From a checkpoint of a small mixture-of-experts model trained on Wikipedia.
Experts: 32 experts in each of 13 layers, a softmax router, a shared expert of 384 neurons.
Below are experts of layer 6 (counted from 0) of a mixture-of-experts language model. Rows are named router (the router's row for the expert), up (a neuron's input weights, with its number), down (a neuron's output weights, with its number) and show model dimensions 288-383. Each number is 200 + 20 x the weight over its row's rms, rounded and kept within 0 to 999.
After each expert's rows: a language model's description of what the expert responds to. This comes from a sample of Wikipedia text that the model never trained on.

# expert 30
router,175,205,183,178,198,192,192,220,232,196,205,209,207,225,222,249,177,220,199,212,211,228,200,208,202,188,196,195,169,182,194,195,167,200,161,179,213,174,237,203,199,195,217,166,191,225,200,206,218,175,196,172,203,221,181,207,197,196,206,212,182,186,222,200,216,228,208,197,215,160,209,205,191,216,184,195,169,208,236,201,193,203,185,147,243,173,214,214,227,217,209,184,210,181,188,216
up0,198,183,196,164,217,208,237,177,184,199,217,189,191,159,175,218,188,213,164,203,226,187,165,209,218,241,234,184,230,199,166,195,209,193,220,214,201,165,226,170,201,218,190,175,207,244,186,180,234,181,209,205,210,191,217,209,205,135,186,230,226,199,176,187,184,202,189,215,203,187,213,210,182,180,221,211,215,213,217,176,206,232,216,188,188,218,211,173,184,234,227,236,191,212,196,191
down0,229,191,184,215,197,193,229,191,179,166,205,197,219,201,196,205,225,199,205,180,176,198,174,234,211,204,212,202,202,247,177,215,208,164,200,241,177,174,221,201,215,177,190,215,205,203,204,244,203,225,211,253,208,193,205,162,224,228,203,185,240,199,189,212,163,191,177,193,210,177,189,228,214,207,209,205,216,188,241,218,227,214,212,233,213,213,189,173,194,196,247,200,241,192,223,188
up1,204,192,203,176,223,194,208,222,207,200,180,185,177,215,188,225,212,195,181,200,231,189,235,222,175,176,187,189,169,197,182,199,225,203,223,193,176,209,225,184,256,187,196,193,180,192,205,221,182,189,191,200,189,195,205,195,192,188,172,215,150,143,234,233,213,212,220,213,202,225,179,180,175,218,188,211,215,194,212,221,184,208,186,213,203,207,204,200,199,208,219,174,172,176,217,169
down1,144,176,200,195,182,198,181,169,193,211,190,165,202,199,207,219,197,227,228,170,145,226,186,156,205,197,189,187,182,188,211,230,211,198,182,197,212,187,203,160,188,222,225,213,186,180,216,229,171,210,199,211,236,187,164,239,199,166,219,200,195,221,195,157,195,190,174,177,215,200,202,191,230,224,185,206,196,193,228,176,224,219,189,182,181,176,208,211,195,194,194,205,241,190,198,209
Coordinating conjunctions. Coordinating conjunctions and list separators, such as and, or, , and, &, slashes and semicolons between listed items or names.

# expert 4
router,205,182,190,187,193,203,188,202,226,196,203,222,181,203,201,188,203,230,177,218,202,196,227,215,199,207,241,191,200,200,213,194,198,212,188,190,206,199,231,181,237,203,167,217,183,202,187,186,204,170,190,220,241,201,218,177,201,188,201,216,172,168,207,201,227,200,201,218,229,158,206,205,166,207,214,171,184,200,209,205,179,211,198,159,214,193,192,205,230,184,213,215,206,190,208,198
up0,197,180,171,222,219,206,208,211,190,197,192,206,214,204,217,231,179,211,207,210,181,223,194,208,184,198,222,190,219,223,229,200,182,183,218,205,224,208,205,192,245,185,196,191,190,201,195,227,169,221,158,207,209,188,253,182,192,159,235,183,166,203,188,193,174,172,164,204,207,177,197,190,201,175,174,212,206,174,190,200,171,148,163,189,200,207,204,190,215,181,226,217,217,189,212,176
down0,205,192,198,224,211,199,184,205,195,221,196,215,229,207,169,158,180,224,220,226,167,181,207,195,214,198,203,181,199,195,181,237,197,190,165,213,215,203,224,208,205,194,243,229,209,202,227,198,189,173,194,226,238,188,196,209,224,258,205,220,227,172,190,185,198,190,221,183,221,189,214,184,216,181,209,224,197,197,197,190,234,174,181,214,212,224,237,215,201,181,165,192,196,174,175,213
up1,237,202,175,203,197,166,238,214,199,218,168,221,202,211,200,222,168,190,176,202,213,176,181,180,193,221,204,234,226,189,191,191,209,206,212,188,202,193,171,194,201,224,170,180,185,190,230,231,201,177,201,189,178,200,225,179,194,205,201,195,167,216,180,187,188,208,253,227,179,190,209,192,224,170,200,184,199,215,199,190,197,193,204,189,168,196,202,171,201,206,204,211,223,179,216,199
down1,167,188,191,197,201,227,167,205,180,175,180,179,214,225,196,176,165,140,167,209,212,222,219,208,171,176,200,218,205,186,179,200,177,195,199,192,172,204,184,207,205,207,187,244,157,229,195,218,218,185,214,224,198,176,199,215,199,232,155,183,211,178,199,227,191,206,171,196,213,215,198,203,214,194,200,206,247,174,196,228,231,214,147,199,241,195,221,215,214,208,209,164,178,159,192,205
Numerals in data. Digit and number tokens in statistics, tables, dates and measurements, such as 21.4%, 93.26 km, 1918, score cells.

# expert 6
router,191,192,175,180,200,225,202,198,204,168,201,181,213,154,209,206,180,221,162,207,199,185,220,212,207,217,230,225,231,188,202,232,193,188,200,184,190,187,235,162,221,195,195,200,195,215,186,183,208,180,213,201,210,212,189,192,163,201,195,205,188,184,211,175,192,233,209,263,225,183,219,192,173,240,181,206,197,206,213,165,196,212,196,183,201,229,197,197,205,189,218,193,195,208,229,206
up4,190,213,183,160,200,182,208,201,151,161,227,194,157,185,235,195,214,193,208,187,204,193,207,207,189,201,200,195,200,230,187,232,208,212,184,181,217,225,210,186,208,193,170,215,191,183,175,215,210,198,221,190,207,188,183,201,212,177,199,182,180,179,187,166,193,200,197,228,221,198,225,209,207,230,175,212,194,201,191,197,222,197,185,183,187,191,212,203,184,206,261,214,161,234,220,175
down4,207,219,211,218,189,208,225,217,219,161,215,147,178,217,194,198,171,212,195,188,219,204,193,167,159,226,167,216,215,188,207,199,196,192,225,192,177,180,197,189,199,204,196,176,161,213,233,190,213,186,220,191,191,207,203,228,229,198,187,226,192,227,198,219,212,169,146,181,176,173,216,204,206,197,188,221,212,239,202,193,188,213,182,214,187,191,206,208,188,169,197,232,182,158,192,208
up5,205,204,180,197,175,211,191,220,219,171,214,182,209,181,174,203,218,231,208,236,202,190,213,179,193,213,180,234,217,186,209,195,172,218,178,206,199,181,204,220,224,206,196,191,203,180,207,205,200,173,217,207,227,206,180,182,162,204,211,187,218,206,207,240,190,183,159,208,198,182,224,163,233,177,198,197,216,229,192,209,168,210,202,185,202,193,214,198,211,198,171,202,213,216,209,226
down5,220,192,179,200,179,192,190,185,207,202,181,197,208,179,168,184,212,237,207,226,203,213,194,197,187,202,219,218,209,226,198,221,203,163,243,181,186,218,187,218,175,234,193,186,211,191,242,187,222,187,179,158,245,190,194,182,203,213,190,202,196,207,182,202,232,161,161,171,171,198,186,214,176,205,185,188,189,216,200,244,187,227,224,188,211,204,186,205,212,216,168,230,185,220,199,191
Relation and symptom nouns. Common nouns and noun stems, often split, such as son, brother, sign, symptom, cast-e, gener-a, usually after the, his or 's.

# expert 11
router,164,171,193,202,204,194,205,212,217,186,189,235,216,179,206,206,178,202,197,232,261,206,242,200,172,215,187,170,217,193,185,210,173,173,192,191,223,190,214,197,204,208,171,197,201,214,191,195,188,198,183,203,192,213,200,183,180,189,203,245,169,181,193,165,202,226,208,202,216,187,208,184,216,241,182,195,197,217,198,179,180,228,168,166,207,182,192,191,213,206,236,206,219,202,203,191
up0,238,182,198,172,236,197,191,203,242,207,225,214,211,203,217,156,154,212,187,159,242,228,191,232,174,212,220,227,227,214,222,216,205,145,230,164,203,183,198,208,194,215,216,201,189,222,181,210,197,253,200,213,225,212,207,201,200,165,190,217,204,206,172,178,205,196,215,212,226,193,191,223,188,219,215,214,191,174,193,152,185,236,197,200,177,193,196,219,196,166,199,175,162,200,205,224
down0,245,207,197,201,194,196,215,233,188,185,197,202,207,218,205,212,194,230,177,223,158,183,216,199,185,169,221,203,216,171,210,192,189,196,199,203,214,198,155,209,197,212,214,178,149,209,251,193,207,177,160,194,172,205,217,227,183,208,193,178,224,166,179,208,215,173,205,187,191,235,200,200,214,188,212,222,175,221,181,220,194,169,196,208,241,202,201,212,204,194,192,206,193,193,224,187
up1,175,192,174,214,196,206,190,195,206,186,188,157,205,199,250,148,153,201,227,216,176,201,218,211,205,207,212,191,167,209,192,187,186,197,194,178,214,188,227,228,211,171,198,197,189,192,198,206,216,199,230,185,210,168,191,167,204,200,204,188,144,174,206,197,196,219,199,165,213,235,208,198,177,215,209,163,229,238,209,206,225,248,163,183,217,202,137,195,206,176,215,182,250,175,216,177
down1,214,226,185,187,208,232,193,195,230,208,220,218,216,221,227,246,218,216,202,194,182,178,176,222,186,169,199,220,196,191,181,244,184,202,192,180,189,208,204,174,186,214,177,198,219,216,241,174,215,211,189,181,227,201,193,211,215,198,191,225,178,188,176,211,174,208,178,186,233,208,215,239,215,212,194,179,218,202,177,193,212,192,205,189,219,176,235,217,236,228,172,190,198,206,193,186
List and section structure. Line breaks, closing parentheses, dashes and heading markers in bulleted lists, infoboxes and See also sections, e.g. "- Synonyms", "Government", "===".

# expert 25
router,182,192,185,174,191,199,171,195,198,199,228,189,237,185,218,187,169,226,182,183,202,211,196,194,182,232,235,210,191,200,194,200,171,182,160,176,204,195,226,181,204,212,185,213,178,235,208,215,226,179,185,156,219,190,218,193,181,184,213,176,182,167,206,196,206,221,214,225,196,172,229,209,161,240,198,201,192,214,215,211,209,218,222,184,203,208,189,192,201,186,244,206,195,195,221,254
up4,136,204,182,159,197,187,207,199,187,207,176,177,212,199,228,209,160,234,183,190,227,234,216,191,181,231,209,202,209,212,172,187,181,223,195,187,223,191,211,181,204,209,209,171,177,215,184,187,200,214,178,219,203,241,233,213,190,180,190,188,187,173,189,176,195,203,218,182,197,189,181,216,211,195,180,175,223,218,200,196,206,214,214,192,208,179,184,177,181,196,217,193,205,198,186,235
down4,215,218,201,198,145,176,206,174,186,190,222,217,201,203,226,188,207,173,181,171,204,180,191,169,171,190,174,188,187,171,193,200,217,205,199,197,240,147,227,177,182,219,191,217,206,193,220,192,199,205,219,185,179,197,165,192,207,213,215,205,208,199,193,208,216,208,205,192,186,216,204,236,196,210,211,169,216,180,201,206,177,197,184,195,201,193,220,198,219,209,202,183,185,199,239,212
up5,175,185,204,164,169,219,169,200,214,190,162,171,219,201,159,194,197,214,165,204,207,164,221,223,206,190,223,196,244,220,182,189,219,207,164,181,211,199,184,207,155,198,189,197,193,195,179,220,201,178,236,210,200,210,225,206,205,201,217,192,159,209,197,191,206,211,203,194,191,196,187,216,229,221,219,238,214,196,196,177,198,194,206,169,184,163,207,209,231,248,241,205,201,229,159,222
down5,179,165,212,233,192,203,233,203,227,213,211,240,227,193,178,199,176,190,216,180,217,237,199,240,206,183,235,194,244,185,177,220,200,153,221,227,204,214,211,169,200,168,203,216,191,199,230,199,165,211,199,206,196,193,191,196,196,204,185,181,211,200,239,210,216,221,185,209,178,210,254,209,254,178,219,189,240,192,186,193,218,225,217,187,193,175,213,219,223,202,222,198,178,193,220,196
Descriptive adjectives and prepositions. Common adjectives, colors and prepositions in species or general descriptions, such as black, red, large, in the family, with.

# expert 8
router,188,159,197,174,184,196,198,188,199,169,205,204,170,209,224,216,190,204,184,195,216,178,189,198,173,204,201,183,213,221,226,210,169,194,210,173,240,194,169,216,228,169,206,193,171,197,195,185,238,189,172,203,198,203,210,193,195,189,225,213,189,199,186,207,203,203,229,213,232,193,210,188,191,222,210,189,173,198,193,197,171,196,196,176,212,197,223,193,209,219,236,189,205,186,204,210
up4,232,170,194,197,193,190,197,192,202,173,195,181,207,227,215,214,217,214,186,186,177,185,196,188,189,211,191,232,210,196,214,215,197,198,183,177,202,202,203,158,181,208,218,206,184,206,197,168,187,206,199,178,201,255,187,203,220,155,211,232,177,219,157,190,194,233,169,238,225,238,187,173,180,218,182,179,159,221,223,191,185,218,212,190,226,202,224,186,208,211,188,221,224,208,195,199
down4,200,215,219,184,205,209,232,206,210,257,207,229,192,176,194,233,201,198,200,198,206,229,174,178,184,175,204,209,200,188,221,217,198,189,199,228,186,212,198,196,198,194,200,224,222,176,185,219,164,230,206,199,197,188,200,192,190,227,219,189,209,256,198,229,173,231,213,220,151,211,223,175,225,199,197,237,205,188,175,214,168,184,216,224,194,221,185,204,219,175,187,209,170,211,189,215
up5,237,209,164,214,225,192,188,207,199,204,141,231,199,223,220,250,184,237,217,194,194,208,229,208,224,214,194,184,200,197,166,203,210,184,199,208,209,180,214,227,257,190,177,171,196,223,213,213,184,179,216,205,183,204,229,188,182,179,193,232,221,180,226,192,215,190,187,188,178,201,201,207,199,195,193,213,209,228,220,191,198,188,220,195,192,193,244,201,188,181,207,212,214,220,169,172
down5,190,211,218,217,206,212,222,181,212,179,235,158,202,216,177,195,221,206,206,192,182,210,223,207,211,213,212,231,172,201,203,226,195,187,190,190,200,195,209,207,212,218,200,173,205,193,204,214,175,187,203,197,202,195,202,196,221,178,206,186,227,235,223,182,215,194,217,211,180,209,176,203,180,230,175,237,178,224,200,168,237,211,171,241,230,185,196,224,184,190,201,218,183,209,185,208
Year and number endings. Digit pieces completing years and decimals after a leading digit, such as 1|993, 2|020, 1.|98, plus cell separators in sports tables.

# expert 29
router,166,166,183,175,168,176,206,202,208,194,212,226,220,198,220,211,207,220,196,214,212,187,221,185,189,214,207,213,192,223,191,179,189,174,185,173,211,169,228,200,216,181,137,186,199,202,164,198,213,197,198,198,216,199,218,178,194,186,211,193,169,172,203,176,243,229,219,206,213,177,236,188,191,220,185,206,187,205,197,185,185,219,184,191,222,173,206,188,213,180,206,195,207,204,187,212
up0,168,205,220,197,198,198,244,198,228,196,227,212,200,201,193,156,232,175,192,177,170,174,238,202,202,194,202,213,203,218,210,204,186,196,194,189,225,189,201,195,196,196,186,197,213,206,183,196,202,194,200,185,215,187,193,195,180,162,160,188,203,216,196,191,218,226,221,205,250,208,186,190,230,207,194,199,204,192,228,209,179,187,227,178,194,198,198,193,217,210,198,148,183,186,184,192
down0,177,209,197,198,212,206,179,180,183,190,188,168,185,213,152,212,170,182,212,202,195,267,195,213,196,180,184,234,198,215,233,215,228,201,185,223,186,239,198,212,234,218,200,185,157,201,215,190,178,194,190,200,227,190,208,187,254,210,192,220,194,197,207,189,172,193,170,183,208,233,219,207,207,207,219,211,175,180,160,209,206,210,175,237,204,200,186,224,200,204,210,230,205,184,202,168
up1,188,195,207,147,193,199,219,194,209,224,234,221,225,193,175,209,207,200,196,177,172,242,201,216,172,208,204,208,160,232,171,199,202,158,222,174,232,194,210,204,229,247,174,200,165,229,187,183,196,187,213,214,192,190,183,195,229,177,179,236,211,229,209,227,219,237,190,213,196,202,211,193,215,193,246,191,188,204,205,215,208,196,183,198,180,157,222,218,242,203,213,195,169,199,200,208
down1,210,203,197,203,192,219,184,237,185,224,168,218,224,219,192,157,140,178,198,225,214,193,192,222,202,235,198,178,183,211,228,226,169,200,186,195,201,188,192,198,178,200,222,172,207,176,169,172,225,252,200,181,201,208,218,185,183,205,213,173,214,178,226,181,206,195,211,211,204,185,157,203,173,235,188,191,173,183,179,200,206,201,192,185,226,212,190,209,204,211,225,204,203,195,206,159
Clause-ending punctuation. Commas, colons, periods and line breaks closing clauses in prose, plus connectives like however, but, except, "with the".

# expert 27
router,193,186,186,190,207,217,180,193,247,191,215,227,194,196,185,165,165,229,201,205,213,232,189,222,135,206,220,199,209,212,204,197,158,186,206,186,209,195,220,203,223,216,193,169,182,199,153,200,186,179,206,175,193,210,221,172,179,193,187,203,202,185,217,198,239,215,225,218,183,190,220,190,160,234,199,199,207,206,179,202,205,221,197,168,183,185,234,190,243,182,209,221,204,176,210,222
up0,189,196,200,208,207,184,200,254,188,211,203,215,204,176,217,204,163,195,185,220,164,179,223,205,223,218,203,189,243,224,184,187,166,228,176,200,222,189,201,200,210,216,170,172,198,212,186,156,179,170,205,197,201,199,227,178,206,184,181,162,172,210,169,186,174,209,233,200,224,191,194,178,167,230,215,170,182,225,194,182,154,177,181,193,204,176,186,224,178,190,213,208,221,237,205,175
down0,199,199,162,176,214,239,174,207,161,193,175,206,195,221,201,184,208,229,211,187,221,168,172,168,194,222,192,210,203,205,212,206,219,229,210,189,190,190,179,239,222,161,196,193,194,166,179,215,237,208,207,219,194,207,240,194,182,215,223,215,241,187,203,211,182,187,202,210,169,175,211,217,192,144,226,185,224,206,201,201,195,173,220,220,203,181,189,214,192,180,173,227,183,197,187,176
up1,198,157,209,200,201,150,183,213,169,193,205,202,189,194,183,222,193,219,179,227,169,198,209,217,222,224,203,198,213,177,210,215,219,194,181,190,204,238,194,187,208,194,192,193,195,245,141,191,175,197,217,217,204,199,234,174,168,214,212,218,179,204,195,195,229,213,225,225,215,215,227,165,194,195,213,199,168,225,213,205,182,210,224,182,201,182,207,208,200,197,215,208,201,217,205,224
down1,202,175,194,229,189,201,194,199,197,215,218,256,217,237,232,195,191,228,180,191,215,220,198,213,199,190,205,226,234,196,169,193,175,235,218,203,198,172,142,210,217,178,237,192,227,207,244,196,207,189,210,206,233,196,231,174,210,223,204,209,239,171,188,199,172,201,180,181,205,189,194,191,205,179,245,185,242,214,236,204,190,197,211,198,201,185,180,250,221,196,148,152,262,192,180,179
Infobox and table structure. Structural pieces of infoboxes, tables and citations, such as of, | separators, °N, - Born:, (age, Retrieved, and dashes between scores.

# expert 5
router,180,201,181,176,177,191,161,208,224,184,216,224,214,201,225,210,193,193,189,198,217,187,231,201,185,181,245,240,226,194,200,225,185,184,180,169,226,181,230,204,243,217,185,208,196,211,182,217,235,180,185,229,207,211,200,173,209,162,236,212,201,189,219,184,234,217,218,232,224,167,229,217,181,233,187,231,195,214,217,167,180,226,199,158,204,207,216,180,214,211,205,193,195,215,221,225
up4,226,179,189,176,209,190,209,203,215,210,202,230,188,199,213,183,200,219,169,193,197,194,233,196,192,230,216,225,217,178,163,216,215,241,206,208,232,197,207,219,200,202,187,178,225,225,206,182,210,185,200,207,202,191,241,183,171,213,193,194,215,174,200,164,193,177,175,230,170,198,228,207,190,193,180,254,216,236,206,199,232,180,166,182,226,202,214,227,196,195,201,181,182,220,220,190
down4,200,217,204,207,208,218,231,189,191,184,172,194,222,193,176,214,187,231,188,239,177,228,179,193,229,186,214,235,193,174,170,189,207,194,218,182,178,204,187,194,184,161,169,197,206,204,210,177,188,214,205,204,176,209,171,203,217,192,202,135,200,235,181,213,218,210,205,153,212,189,165,173,203,231,191,180,189,215,201,163,210,167,214,218,194,227,200,160,218,180,192,213,191,164,235,226
up5,150,178,200,190,177,196,181,183,224,181,186,213,195,205,180,207,204,187,210,191,221,196,204,145,170,205,189,237,199,220,212,180,199,220,185,219,203,167,190,169,215,224,197,175,202,178,211,217,205,189,156,207,208,195,171,229,200,194,221,188,208,179,187,199,198,221,233,223,188,171,257,171,154,234,211,186,196,195,203,192,204,203,205,204,184,222,210,209,205,195,210,186,185,184,205,207
down5,152,195,208,212,230,202,180,198,204,193,208,251,171,221,196,173,215,172,212,190,204,182,221,244,190,205,215,193,194,178,234,158,225,199,233,196,180,218,217,187,205,176,224,217,191,212,173,164,207,211,196,196,223,179,201,193,184,173,200,174,188,209,199,214,174,191,189,178,217,232,199,197,198,203,203,190,189,206,174,189,183,222,225,205,169,209,186,197,213,211,207,189,196,252,215,205
Common abstract nouns. Singular common nouns heading a noun phrase after "the", such as season, government, station, time, agreement, often followed by "of".

# expert 15
router,167,169,186,201,221,196,183,225,212,205,214,207,202,215,218,228,227,236,209,151,230,212,199,210,183,216,242,198,181,209,213,215,200,163,155,178,226,214,207,204,188,211,193,225,169,191,202,180,223,192,145,204,245,183,213,181,206,182,212,203,187,200,187,186,189,227,216,215,218,171,194,195,157,238,209,166,186,200,216,200,186,221,205,177,223,175,196,222,220,187,221,228,186,216,204,225
up0,191,197,178,201,215,170,178,172,210,189,183,211,232,228,184,217,203,204,213,222,201,214,187,221,166,207,219,193,220,192,214,248,235,193,126,217,237,206,229,197,195,182,138,196,195,230,223,190,205,202,204,183,205,180,174,218,175,167,198,197,193,196,213,192,190,211,211,245,188,191,198,223,191,187,186,189,218,212,201,166,196,220,191,191,231,204,203,210,177,164,208,192,188,190,225,174
down0,214,247,222,221,230,185,178,203,145,204,212,190,248,232,200,179,218,184,205,208,211,225,194,176,210,191,215,231,181,196,204,152,184,204,242,171,203,223,224,189,207,209,216,212,166,192,206,212,190,186,189,230,184,189,247,182,174,146,192,178,226,159,209,164,179,185,186,172,199,187,216,216,200,174,234,185,236,207,181,196,197,180,210,221,223,215,187,184,223,192,199,189,202,168,218,220
up1,193,200,202,198,219,147,188,213,232,220,207,239,196,146,200,194,228,188,216,188,261,226,199,206,203,257,204,208,209,199,171,216,217,169,200,195,203,218,223,220,210,258,185,179,186,222,207,186,222,183,200,174,197,197,221,201,229,188,186,204,217,208,189,211,201,220,234,202,180,161,178,193,177,212,168,171,231,174,215,224,178,224,206,188,218,200,189,204,208,197,190,203,198,180,207,213
down1,194,171,185,185,190,174,203,180,202,178,166,164,187,214,175,234,225,221,187,205,181,174,204,197,200,238,211,195,218,212,170,171,206,154,202,221,187,201,180,200,168,195,193,177,193,201,201,199,195,171,192,167,202,185,182,204,244,192,229,255,177,227,201,178,174,235,193,179,217,192,187,181,184,182,205,178,207,246,207,194,172,201,235,197,219,184,231,212,196,206,210,240,232,204,209,199
Numbers and counting words. Digits and counting words in technical and sports text, such as one, each, six, class 4000, Table 1.1, two compound engines.

# expert 0
router,185,190,191,194,224,211,217,213,237,191,208,191,237,196,205,226,206,203,215,188,212,180,188,204,188,239,218,219,203,200,191,222,186,164,196,184,200,214,215,175,230,241,192,201,182,186,187,191,205,189,197,237,234,208,196,178,202,166,227,207,194,186,201,187,207,222,195,234,221,139,228,158,174,215,202,214,216,210,208,146,192,219,213,199,193,197,197,199,214,200,238,174,204,200,230,221
up4,181,193,225,211,236,236,184,199,206,198,199,172,212,193,179,156,224,226,191,193,246,210,210,187,188,206,199,180,188,208,190,200,226,166,221,181,204,197,189,204,199,219,200,218,211,189,160,233,199,215,186,207,200,226,187,185,228,193,158,177,177,197,195,219,202,210,211,221,220,159,190,227,171,177,205,219,218,215,209,174,200,203,161,198,198,192,197,193,225,180,172,209,223,181,178,164
down4,169,191,174,238,200,211,193,198,175,172,190,213,182,182,249,202,213,212,215,219,192,233,190,211,230,182,205,185,218,199,213,167,219,217,168,204,210,237,191,216,188,245,179,198,231,209,205,207,219,183,230,208,228,184,203,209,159,195,224,189,202,205,206,194,223,192,181,192,165,212,226,206,179,231,218,162,170,223,185,213,232,190,202,185,227,182,218,198,179,205,178,211,185,165,205,217
up5,180,217,195,193,180,175,181,180,191,181,204,228,201,194,177,167,210,202,171,211,188,172,202,232,202,203,240,195,222,242,226,226,181,202,170,205,229,199,222,235,210,249,224,223,189,215,197,195,216,151,221,162,214,225,207,213,192,189,174,216,192,198,219,198,183,234,227,190,223,178,201,200,190,214,205,218,184,199,237,198,217,194,192,191,183,235,190,194,169,229,181,209,219,199,197,228
down5,214,156,170,173,183,204,203,212,221,200,216,226,202,229,149,195,222,213,202,188,187,208,230,207,186,196,184,194,186,182,169,199,206,198,213,194,207,187,193,195,232,236,203,205,217,188,199,223,235,189,215,205,171,182,181,208,187,201,208,213,195,203,238,234,205,219,177,192,208,183,204,228,200,240,193,214,180,171,168,187,221,209,210,207,193,197,209,174,172,199,182,211,252,197,220,196
Dates and month names. Month names after a day number, the comma after a day, and sentence-opening In, as in On 22 August, November 1, 1864.

# expert 21
router,193,184,146,200,184,213,178,224,213,182,239,211,201,196,225,185,201,207,205,186,197,201,211,191,183,234,231,209,203,183,192,220,184,190,207,187,229,189,212,197,220,204,193,189,166,224,192,197,241,159,195,185,243,218,212,153,207,181,201,199,196,181,201,195,213,207,214,221,200,169,252,172,166,230,189,229,203,209,185,215,203,214,188,167,213,183,214,177,179,199,237,207,209,215,199,223
up0,192,212,218,173,213,225,176,213,195,212,190,226,168,200,213,235,166,205,203,210,185,167,204,206,229,205,253,184,185,194,171,239,203,188,204,207,230,192,183,165,189,220,146,204,155,181,217,204,199,191,167,225,202,230,225,182,185,184,227,210,206,226,221,182,211,197,194,223,213,201,214,196,235,223,199,181,196,201,203,174,176,240,219,192,189,217,194,224,196,200,226,190,183,211,210,167
down0,175,171,211,164,182,193,212,190,200,180,190,180,198,181,215,183,233,199,231,186,219,151,222,213,218,181,225,223,208,187,199,219,194,199,204,211,209,214,174,191,202,240,172,194,184,219,230,191,192,175,217,179,214,195,211,191,226,177,194,209,163,191,216,184,228,209,236,189,220,191,219,182,186,237,192,215,197,195,204,148,203,246,204,175,222,217,174,224,198,219,239,181,190,218,183,190
up1,224,182,190,192,201,188,202,217,218,189,212,214,187,206,148,230,189,214,166,199,213,191,192,201,215,223,217,256,206,179,223,180,225,180,197,203,209,227,223,182,251,249,212,213,210,215,172,150,246,204,195,174,214,171,183,203,219,196,200,225,223,223,183,189,185,171,202,209,200,197,232,199,218,225,177,195,182,197,164,192,185,211,176,197,195,165,193,186,209,198,196,175,171,213,235,206
down1,173,198,194,193,217,209,158,230,213,238,197,201,177,204,241,191,202,230,176,224,208,175,185,191,203,189,194,190,226,238,198,181,170,236,179,203,186,158,175,213,177,168,206,194,176,179,201,215,217,190,193,225,177,204,245,143,231,213,224,183,203,190,217,204,170,227,226,209,224,209,209,201,238,209,218,215,202,196,214,204,187,223,203,220,162,204,220,231,180,222,205,215,207,221,194,210
Possessives and determiners. Possessive 's, possessive pronouns and articles right after verbs or nouns, such as his, their, its, husband's, ing the, against the.

# expert 2
router,178,176,162,179,195,198,193,201,198,153,206,171,208,181,208,203,190,226,198,187,218,199,220,223,198,194,225,202,233,166,206,178,198,197,188,173,235,171,225,185,236,208,165,207,172,199,213,195,244,189,184,215,235,215,207,180,197,173,197,229,214,207,201,175,192,197,183,221,225,202,221,182,164,205,190,184,188,215,207,164,194,199,166,194,221,168,187,181,201,198,225,201,230,198,203,243
up4,219,208,219,188,205,173,217,219,196,209,177,220,189,222,219,172,195,224,224,192,204,183,192,199,179,209,196,170,249,192,223,209,217,189,216,215,178,149,203,194,192,193,208,139,204,201,209,187,227,182,162,183,220,187,213,192,207,223,233,235,219,186,224,214,221,196,207,229,218,216,228,193,185,229,170,202,188,229,213,191,170,200,201,193,206,157,197,206,174,221,207,201,205,209,209,191
down4,219,188,180,213,201,193,230,148,198,187,205,204,181,174,210,179,188,209,185,182,190,217,172,189,192,174,221,208,175,203,228,199,173,213,169,195,214,203,206,214,195,226,190,212,216,221,217,217,188,194,185,175,239,218,209,212,175,186,207,163,185,208,212,195,166,173,245,189,185,190,170,206,172,188,219,210,163,200,198,211,216,212,225,196,231,198,178,186,203,188,220,178,189,185,207,205
up5,198,206,173,209,192,190,207,227,208,193,206,213,175,238,197,193,201,200,233,185,245,198,212,192,215,202,182,213,201,191,195,232,210,190,214,214,204,192,181,206,212,167,212,186,176,231,194,216,226,197,211,197,208,197,191,204,187,197,262,214,190,201,208,191,211,193,201,221,187,220,204,213,162,172,209,179,212,194,211,206,199,207,195,192,169,197,173,182,235,221,194,229,203,220,169,170
down5,159,202,197,201,184,206,183,199,190,169,188,212,160,206,218,227,232,205,176,223,199,182,189,214,234,201,217,181,183,218,206,205,198,175,204,190,210,209,196,172,177,219,196,216,199,144,200,201,184,221,187,165,194,176,200,216,208,158,199,228,196,229,193,187,177,165,200,197,188,208,218,172,231,184,183,198,197,227,219,191,190,184,193,204,197,223,193,215,203,211,199,194,184,218,202,199
Infinitive "to", abbreviation letters. The word "to" after verbs (set to, used to) and single capital letters inside abbreviations or stats tables, like HPPD, RCH, SPW.

# expert 17
router,176,187,185,190,187,185,230,217,228,172,210,220,197,193,241,208,224,242,193,210,222,203,243,175,212,230,178,216,217,198,187,237,208,187,195,185,221,203,225,198,239,221,200,207,187,201,201,204,202,177,201,164,245,239,232,177,209,175,220,197,191,188,196,205,221,212,209,199,227,191,212,178,178,235,196,213,193,186,202,204,200,208,185,198,227,204,186,210,209,205,174,167,218,181,202,218
up0,162,207,211,208,240,197,184,198,223,148,171,206,200,188,229,204,169,196,217,164,195,227,202,205,212,212,234,186,220,201,198,216,202,158,192,187,199,205,229,183,208,189,202,176,179,210,204,177,183,196,213,203,192,205,193,203,172,219,217,190,172,234,196,213,238,213,194,224,196,194,221,174,172,180,186,178,187,228,190,211,199,215,188,223,176,209,239,213,204,205,178,169,196,176,185,183
down0,211,194,200,202,214,267,210,203,182,218,233,183,232,205,188,201,215,192,168,215,212,206,215,204,173,187,189,211,181,193,180,185,187,223,187,161,182,187,184,192,227,181,164,223,186,204,171,200,216,225,195,223,196,163,217,194,187,208,186,221,190,179,178,234,181,225,177,177,154,171,192,194,220,193,168,202,233,191,187,226,184,173,219,211,170,154,206,193,220,207,227,195,217,256,223,223
up1,195,177,206,211,197,219,236,206,214,212,204,224,179,163,194,218,208,221,165,169,172,213,194,192,194,230,194,211,188,171,163,179,214,177,189,219,227,193,221,203,207,209,190,205,187,181,200,194,199,174,203,169,233,215,200,174,210,235,247,254,183,208,212,201,222,231,173,198,217,173,212,188,222,228,202,162,216,213,224,202,202,199,176,201,216,180,238,185,168,189,188,173,183,196,181,194
down1,162,232,239,210,176,204,187,203,209,205,186,267,204,208,168,182,188,161,171,219,193,231,209,212,215,193,186,203,178,189,185,202,211,181,197,199,154,256,179,246,180,214,175,214,212,200,205,198,162,194,186,205,206,223,171,164,205,173,211,179,223,222,192,228,164,189,199,217,223,227,195,200,192,195,196,189,196,189,214,200,212,229,225,215,232,222,173,227,179,206,164,199,194,197,200,223
Leading digits, word-middle pieces. First digit of years or table numbers (2 in 2007, 1 in 1991) and odd word-middle fragments like Ex|x|on, co|h|orts, " =".